{
  "n_layer": 11,
  "d_model": 128,
  "n_experts": 256,
  "experts_per_token": 8,
  "d_expert": 32,
  "d_shared_expert": 64,
  "activation": "squared_relu",
  "moe_layers": [0, 1, 2, 3, 4, 5, 6, 7, 8, 9, 10],
  "router_score": "softmax",
  "normalize_top_k": false,
  "routed_scale": 1.0,
  "balance_loss": 0.00281,
  "balance_bias": false,
  "router_z_loss": 0.001,
  "init_std_router": 0.0382,
  "lr_router": 0.00181,
  "vocab_size": 8192,
  "norm": "rmsnorm",
  "norm_eps": 1e-05,
  "tie_embeddings": true,
  "optimizer": "soap_variant",
  "lr": 0.00874,
  "batch_tokens": 131072,
  "seq_len": 512,
  "train_tokens": 737800000,
  "steps": 5629,
  "dataset": "wikipedia_en"
}
Below are experts of layer 8 (counted from 0) of a mixture-of-experts language model. Rows are named router (the router's row for the expert), up (a neuron's input weights, with its number) and show model dimensions 0-127. Each number is 128 + 24 x the weight over its row's rms, rounded and kept within 0 to 255. Numbers have three digits each.
Before each expert's rows: a language model's description of what the expert responds to. This comes from a sample of Wikipedia text that the model never trained on.

# expert 31
What it handles: Clause-ending punctuation. Commas, colons, periods and semicolons ending clauses or phrases in prose and citations, often after years or nouns, such as 2019, season, later, According to:.
router:127095109147188099126169078155119126157166125126145146155106126168116126132107136145110181148088149137170147151142132128097180124118174107132150096113127100123134100124113118106135103126128155132144152085134141172091135117105093137128159121090175127128146134149126093129107156130189163126159076129113151131137148141130138137107108129113097122117089111162102114131150104154110145139111
up0:138093104136100105164122116129133078105101133148137148121101105175093099123120195103108133128146103104092171109135084167113131119191075175113114139124141156136139125131145125131123116095128132119119119119138103115113150126141173142117130111096136093129143106152113172147124080104133175123133105155138125116150112158116094118182137111127114153103109091120151145122085118143132129089110
up1:132113121158111109128137164154144136138123173103089139118148128105131127099122147121128168123145107154150095151122183113143137118119132104095112145074135168137143121095134149138097120190155124145142148136122103118109139123085102109183132136094094119097157129104162130136131120153159124107133139121124101093094079158147112148098183106150140123107128146098087155120137141070139145172155

# expert 30
What it handles: Role and kinship nouns. Nouns and noun endings for people's roles, titles and relations, such as director, brother, Secretary, Attorney, baronet.
router:147097124146168119138119124134134126154124106165131143159092160134080090094126106152113185157117143114118161140204096095148158098130132091172125154137162096115135115103106148090141112147090161108119143134133119118091061120117106091128178133123152129103130123139123096114104128130160122117125096144129140163122153180128146122121135131096127134128101142143107124102131101139105153156150
up0:138132114103118107134189119147160161105155108145137118090151128120167112137133133128130072087119093134130150127115143165087108145138133144068137167157122103144152121131131141168117107120111092121130130112122096088141162113151125153107103102153091105095121125150087144122125141125110135142120141159134163125137155136119091149112119138159144087091134115097110141065147196128130149123084
up1:138115117147074113104130111124102152117157115115166109116108126136095138156152139164114112138144104114177125149107142137129146084110127122138086130174088096139121118104143115117150104123176153134103117127150141185120140151136135105112117117079112108082123143149093122099127154124144130116172119128164077138110103123154180091168102130132124141090135124094143126145129152144140145067080

# expert 9
What it handles: Mid-word Latin endings. Inner or final word pieces like us, is, al, es, idae in Latinate, taxonomic and scientific words, e.g. man-us-cript, Jerus-al-em, Motacill-idae.
router:100076095150189104137129101147103143144145146143150141170135155131114080121076108121137156107115155105141142147128121118148148111129133103133120117139170136095136136099124144094163087125098149120115141119082154174100097078136130073128128097103170112148124091142111117129116122151184133125132116145113149130170138150121136140094091153099132178113120082133116114128148115132111114131152
up1:157157150101151138108108133104162145121120171120143162115090121081121115118125114116085137171103127130135070169113117135133130146134138095116174167133118127109142081114126151108137102157163146169130092124129150112133176172110134111108141155146087084119138101116130114126093114123121187107133109154126101130161141123162079113095111128124115137161124174068141130129140123115136129114137
up2:148148100143094186078125179135126116103089112095104150103134121153129131102093160156152149155132119112121130140130147108184095109143117124144130132163122138097152103112108102135130104122128104123094139124111136123114123100141147163101109138112195111139165151163122170115192119146126125074119102139112137165137093142125098149115102121166144130118118127148094129122107154117112140114187

# expert 42
What it handles: Mid-word stems and suffixes. Interior pieces and suffixes of common English adjectives, verbs and abstract nouns, such as exha-ust-ed, renown-ed, relev-ant, success.
router:126120087133141104109131101151112128134152114133158182149114144135114101087135114098132168180122169113106146112192100076145172082141131076140159138124152111117137133111107148098144130161088163130145135135139136134099111095106120097114160124130119142120150092149116116142144162117156132130140104173121147153154171165096133147108120149126137169133082124113122126119139102166119133155163
up0:124164147134105158150150125131124127123132112112121123144108123129170116176135071111136138153097137194136105144127100100151165184104116133094139114136163135136112160081174140086117147113108164103131127126148115089115115134106138115107157122125095082159119135144113106101108133121112169137107153106125139119127111088138101120164120146117171147072155150115183088104114113115154134137126
up1:111112122094133147139149123161146150129105207124104091115132152097132168128143136149145103140141136112110113126114143075099085115093122081128055129133170107119097126097110137118083105100115113177165145108145125144126121116129108135126154124133120138159134157088126117136107148120108148140110100165189150102116113097132146135128124151171115144136151130106135104090155110152133110143086

# expert 53
What it handles: Institutional and process nouns. Nouns and noun endings for places, organizations and activities in running prose, such as development, railway, museum, rest|oration, flood|ing, establish|ment.
router:132115110153175090119126106160107140164134107161126171178103143125079102120113118141129148126078130133125144147188110066141162077150139097134151127145165119113137117138098157123144083137116179103126140125109162147100083095109135107138154105141153121135123098140132089127119130125160145107139083131099136149143134148108135121119105151099129152110077130137119108117146094129115127147168
up0:142102151102117116110140113122131108078117159114161139115071090163142099140101092159099115108138140162102100165126112162141113147131110127170155111152119128113105121140135139106117141124174174160147123128163147119134088155101103126156133120106124165130110140165114143091155103155123149127116159152168127134169131117069123139120113127111095121100120090101147117132092123122104095180085
up1:081117088107093120129153124101129133090126120135137138113124133111112140142138098150051082146078099105140123135076078154108141126111136126100127112127105142135137105101116173127107111107111134161108155141158079149154130127148092165165144141133136076148147126110125127108130115134109116160132156141110126147140140106091116158191085086154128105112125146120122130151122149123164131163104

# expert 32
What it handles: Name-initial syllable pieces. First syllable pieces of names and words after a space, such as En-right, Sin-atra, un, pre, Com, Al-vin.
router:091073121134183118173127122130134053181130129163114107131098155159099113084118096092147143147107164149128137148144111098108123118166148111146121121110157113074105125113111124128115093147141135122157155131106132140130109118119091115138160125102135119155130115113128102124105147191186148102132106117128143112110150125129172171100150158130130149112115148143130092116132139151104150134139
up3:136167082110094099153107122117109126113072136174173122158162104133119182121150110139100094113127164149116121106154096111135126129143125136125152175151147145095101103098128126121102136111112097134107157114112105131147096098114112101101135145138131144128075137160140133112161100100115150103086094142103152151110141087136110098108119103117086163116113161111143185097136112128145143110116
up4:113119085165185147149106142109091129100176088124086162111129124134115128113127162130107124102108104137106079155109114073141114160113099116156135083124096152124145134110174141148122115158129121090104120119163130107122157093096132170159153104097159130145088128159100108146126144141127108102104097110139136146109117112154097108130136148108130114136164096162130169111111158119111144132100

# expert 23
What it handles: Capitalized name-starting nouns. Common nouns or adjectives opening proper names or fixed phrases, such as United (States), World, Heart, Supreme, Fire, Time, often after "the".
router:095098133126146079128133120163109105149154098162110184139093153140085112110138135139142148164088140146149143140147117084095146108157153116162148121147152108126135122110122131110110105124154169087145173124133130110141089101121111114115181108108150101118132109103096063124130145183146173077148121139125158141127160140116174125109125124119093135108114172142128116144124112130119125135113
up6:136131124075082142131124139088146108107119124139104134130154153138115120084145144106138104122135135118170125133144108123148097154144151128123135172097104152189122125074129164117127123144121134125095134093096147077109113136154109132140167120111104079145124094146122165107108157137149091134135141142142142155150115139160167064143124128121147156124183162110144122103076158102098113143128
up7:143133130113117127118132103122178117126112134149136124122126148138156106128108103117149114144101113144105086147153102115092165117095144102121146169120126128137138123112100171098158141113154162144132120133152153123101137080118142157138145197135137133153087129146109139110126119080133134148181150169108168097183153099151137090153074067117143139127103101106165156128112111122160148140133

# expert 51
What it handles: Word stems before suffixes. Stem pieces awaiting suffixes like -our, -les, -ings, e.g. fav-our, Tit-les, R-at-ings, ch-ur-ches, often in sports text.
router:143139120161134134122142115158105149154155126150125115145102118113108120064104087116169105187128140123139117134146126107133134113167133111136176171111161115101109106134110154133134060170119128086140150132130131135134113102115144107099133122126121147167131091135139129112115132135156104129166133124093159143156136146145140151114134134107110155128066121125124089063155096122104158158188
up1:131090103076127147113186133062103119122169132135157125126167110127129115134135119113140072141158113114093161132118111116134123108116097110125124146077147129120128121072150155115171153131103122122144096081122123142115150141171085114137159140092128093131112150094102119137134094119090134152128105139158117126120126143094126106122171100129117067165138141097130165124123092136133139126111
up2:171142116141081161158128113132151146151110120128158109135113164126141105146166122117094118171107149134180110141107059180141147111134144143077143156121155167164140096140153138115158109133116171122101129144184114137098150121162126112161131126117140126128132145130082128129107104145121170124122106139124128147110126161136134118167146096117115087112103108120139126054119094115129127113129

# expert 43
What it handles: Word-initial consonant pieces. Opening fragments of split common English words, such as ch in chassis, c in exciting and excellence, p, dis, eng in engaged.
router:108092095145124117147161143148102115144149138131139122156127147167093074095090122137158104175127127161121124126154139110106146107164164126104167130113130093116062109145114138153111095154142137110160141086122125141123133124119121145118120096098131172187134125133130120144106144146137131135129127134092156133134134158139161154085121180116119126106095129153117075091156112141105149150187
up1:159136161181122116141099132122111101111107185152138141141155129099143140062136120105133159132112128116129126129092166158137131131130167080116122139105144158158096121115135090171132110112157184139135150143117143171122121131110160098142133163113086153155115099129124150123134134121112105134119140101091092122149143124124113111052158087130126139120149129114167104138072131125122115122162
up2:155115078128107149140125149117108108137161125078159166135126101169126119124159108129161083182129119124161136136112167135136141139137161126067128152159189135171089145145114127140156114170133145118132119159147144132138139161136128095194152101133116151128120135124120156100124105117146087156122148139168138100101130160143129121117077155111136148102143137139133165134114127170152145108122

# expert 61
What it handles: Mid-word scientific pieces. Middle and final pieces of technical or scientific words, such as bure-a-ucrats, stere-o, pet-ro-leum, epile-ps-y, plus whole words like energy, gas, Ocean.
router:091084101149154082133118126140121139141122115119141133160109163143126092119118131120108154123116144101153139122125121065128143105150160084127113148125156107110128134091135147097168100127095174121121153117109153124111095104135138069144161078110142133157118080155138103120126133140166127120149089168107164154139151136114159144115106160095121206120139095135090131132126119134102119132137
up1:104127139160160108175124161165093162127085122132149087159147134161134092112118128117144123141153106103089114097126131113110155120097132074137141116149122161150140147149093122135080119115085136108126113084129131115124109090112135139105112110149120160121101165124131101099118088090108097106135148108085174158078123111101109135148091124176117134151086101140108129117103137112104116131142
up2:147146148118094127126170134197107137094121126112125140109169128152164128131140157108130167151148101131137086140135131149113104117131121154136150102144103125138136134122094127094115159128135126165098149148136134156096136127170124095114113107144134140117133126115081139084135139075147066109173170157135096114115098129113173156135132136125135138166104177150124151121149106159070089127126

# expert 10
What it handles: Wiki heading/table punctuation. Closing heading marks, table pipes and line ends after titles, infoboxes and succession boxes, such as ==History==, = Name =, Succeeded by ... |.
router:116128109167143142120180073157098137165138123142147162118121126131107131127082113105134127144102147169162154178139113138135126120140188117144158122091148123121097106118113131114131134148129122127157115107106141151063112106102135101113129113119182134129143113124118106146117141125145105115122075120110139117145168197099163158092108170111086143098127119169134116109138122145129158155111
up8:128146088134102123110103117133154132159117157123149154147106148118099130123133138093146129107151100107125103161104137147136150123124095135103181091162124130176148145150141159124101170132158130136128164141143109130123120126151180158110122092118095131155107141143125164104093125134121158186125131086103123121089138141111127073182181122150135102100100135097096124162092119101098149108107
up9:094153084133133082135151161107130210113122118101107111138135113118093172105113157136164140131121182131146076139113121122117116163119142179089130140086109120081136120096132132151117104142125138143119144113123141135138129133118152090153130138110132120140127148128125120143154119069136084108171106128118150102092149102171131131090110114113145172092121118138141082097122153115132107106115

# expert 45
What it handles: Con- and prefix syllables. Syllables right after a prefix or first piece, especially con/on in words like inc-on-clusive, conc-re-te, Czech-os-lovakia, uns-an-ctioned.
router:076063081123132144138146126149130098137113127136128123166090131155112127110137105098141122135132145123153137123125143082129143109150138122176116127121172113079103139131101126108151086129112128134145137133138115149105107097144108099104148093092161162154169104168130129093133151152183124107144102106108127146134150136132148198112143137119108185130127066140091113110127132141110129154140
up1:141122133145102116131146139153144104145136148105114122134171141099136116113145105159144127102116116162115117118132100140132128071173119111129148124141147109064137141135172123156132156094173150104119131165139132110114129146182114145146123106145103145093079116124108149079138113122155144116133077147125137094070161117105142124101159102116089128078085089152133164145118092107132111156131
up2:112166130130140181086144108129111098135141136157196131140119093136107129114154117182110151122150136186078169142178133126141107175154134158141153148141124140105151137112111140096125148086124138086129163153082110136103118151117107114118131156140118136117138138162156117089134133131134146150123100125108086143142144115152112098107124083123127145148149137137135154143148133195122091119125

# expert 48
What it handles: Sentence ends and United. Full stops closing sentences, often fused with word endings like s. or ing., plus the word United before States.
router:100100117117186073120124065192079133131160077171162165137114117138115128118127136094119133175078155164148129126146114116103140115133153124148125105139145084107121118116088142109139123140136154134165132109130141145133102110080092121130167094138144123110157110117097087137120142119156138111144107147109132132139159139134129145091137125093094125111095120164121097141130124151128114146106
up0:095140115132162143142129126163140188131142169160151128145115121097155169138126104102082151120160120089135159123179171141136136143106133116120143113073160154143129155141138161161124114136138126131130178097153134083143103133178142134127123096131151158124090086100179134126131149150146108109121110154139117169128164149099146113138147113126157102162122102145106172140149123101134130146105
up1:134110111124143105136145155187110083157098086131166111110113114145138118123175126137115116087100074100084099133145110176167127118162147128100101137144130130123127086118158125125146117144134122192108133146138136136126145137151137090131154123109177174104152156127133147181137147157107099108160124140118146125142116122101096116132145124163148114139099099151106160176120123130150147129168

# expert 12
What it handles: Romance-language name pieces. Articles, prepositions and word endings in Italian, Spanish, French and Portuguese names and titles, such as della, de, La, Pedro.
router:104067086147152107141134105160137093149148104127148121169103142146118095127091118105128155141094146107095134135143139097111127138152188117162133104122118104107121119115115176101140106135103137164117121101105197161118125101137108129135148101129152128113134107135094093158120169142180148135172136125101153130142127160139157163113125126100144165121108076166111132115142118169114137127124
up4:125150122117100119080093167131107135170087144154128141082120101098129145135116103129109136128090139131106121160118137092151125119117124136171110139129148144116128115138143150097083131117108063149174127134148090111103084139179126112093125126125105176180131138113128125123130146122128140125135147098148118159095098150111131171179153159182135176121123150139123105126152096112116091125110
up5:146118120117134096156148138100140085148141143154146148118137114174129110122147084124174136109171104138090116152111101142142084133136097125124104152181101101123081102123122098140090119154116105123106145146089128125140168144142124108139141123152133100146102089149112163133153133097129091104100127102157144113169121116172086123146082140136129159134164174116109090101130092146136144128092

# expert 54
What it handles: Infobox field labels. Label words just before a colon in infobox fields, such as Population:, Order:, Key people:, NRHP reference, Opened:.
router:140131138176157112137126126139127142170142079130119163148128159113094111100126124134148157166114130150126167160136134087146141107159163123137124146095165107120126105153103125102162053151099160088134140138129116132126053133128129114112166104131132096138133117151109130135086134123148163110155121173124139145146167185095136140130114144117142169130130154133108108126125124137105153157177
up6:119142069144137132109147169111084137123139144103124128119136134173160168104115127111140123128152142120082089142145157123121152107124146138096140130106139125125139111136110131123125071137145100162115126114142107175144165067168121100113120118118123119178189157132109138090143176135135119123110156121133112106107152137164057153158129136104116116141135162101156079130121160126119154124139
up7:140094154178128128137106149142074129098142145124153166159130131169164102132179065129112094137136058139078120130126139112153106122156124113138113141132136174159136074150105123107137134146163141145135146092108105114127147126125157112120080108158144130141099140094131182185109146145151128138155142119132153110150141111144139106139127141125156143141102112129117092144110135122122150092116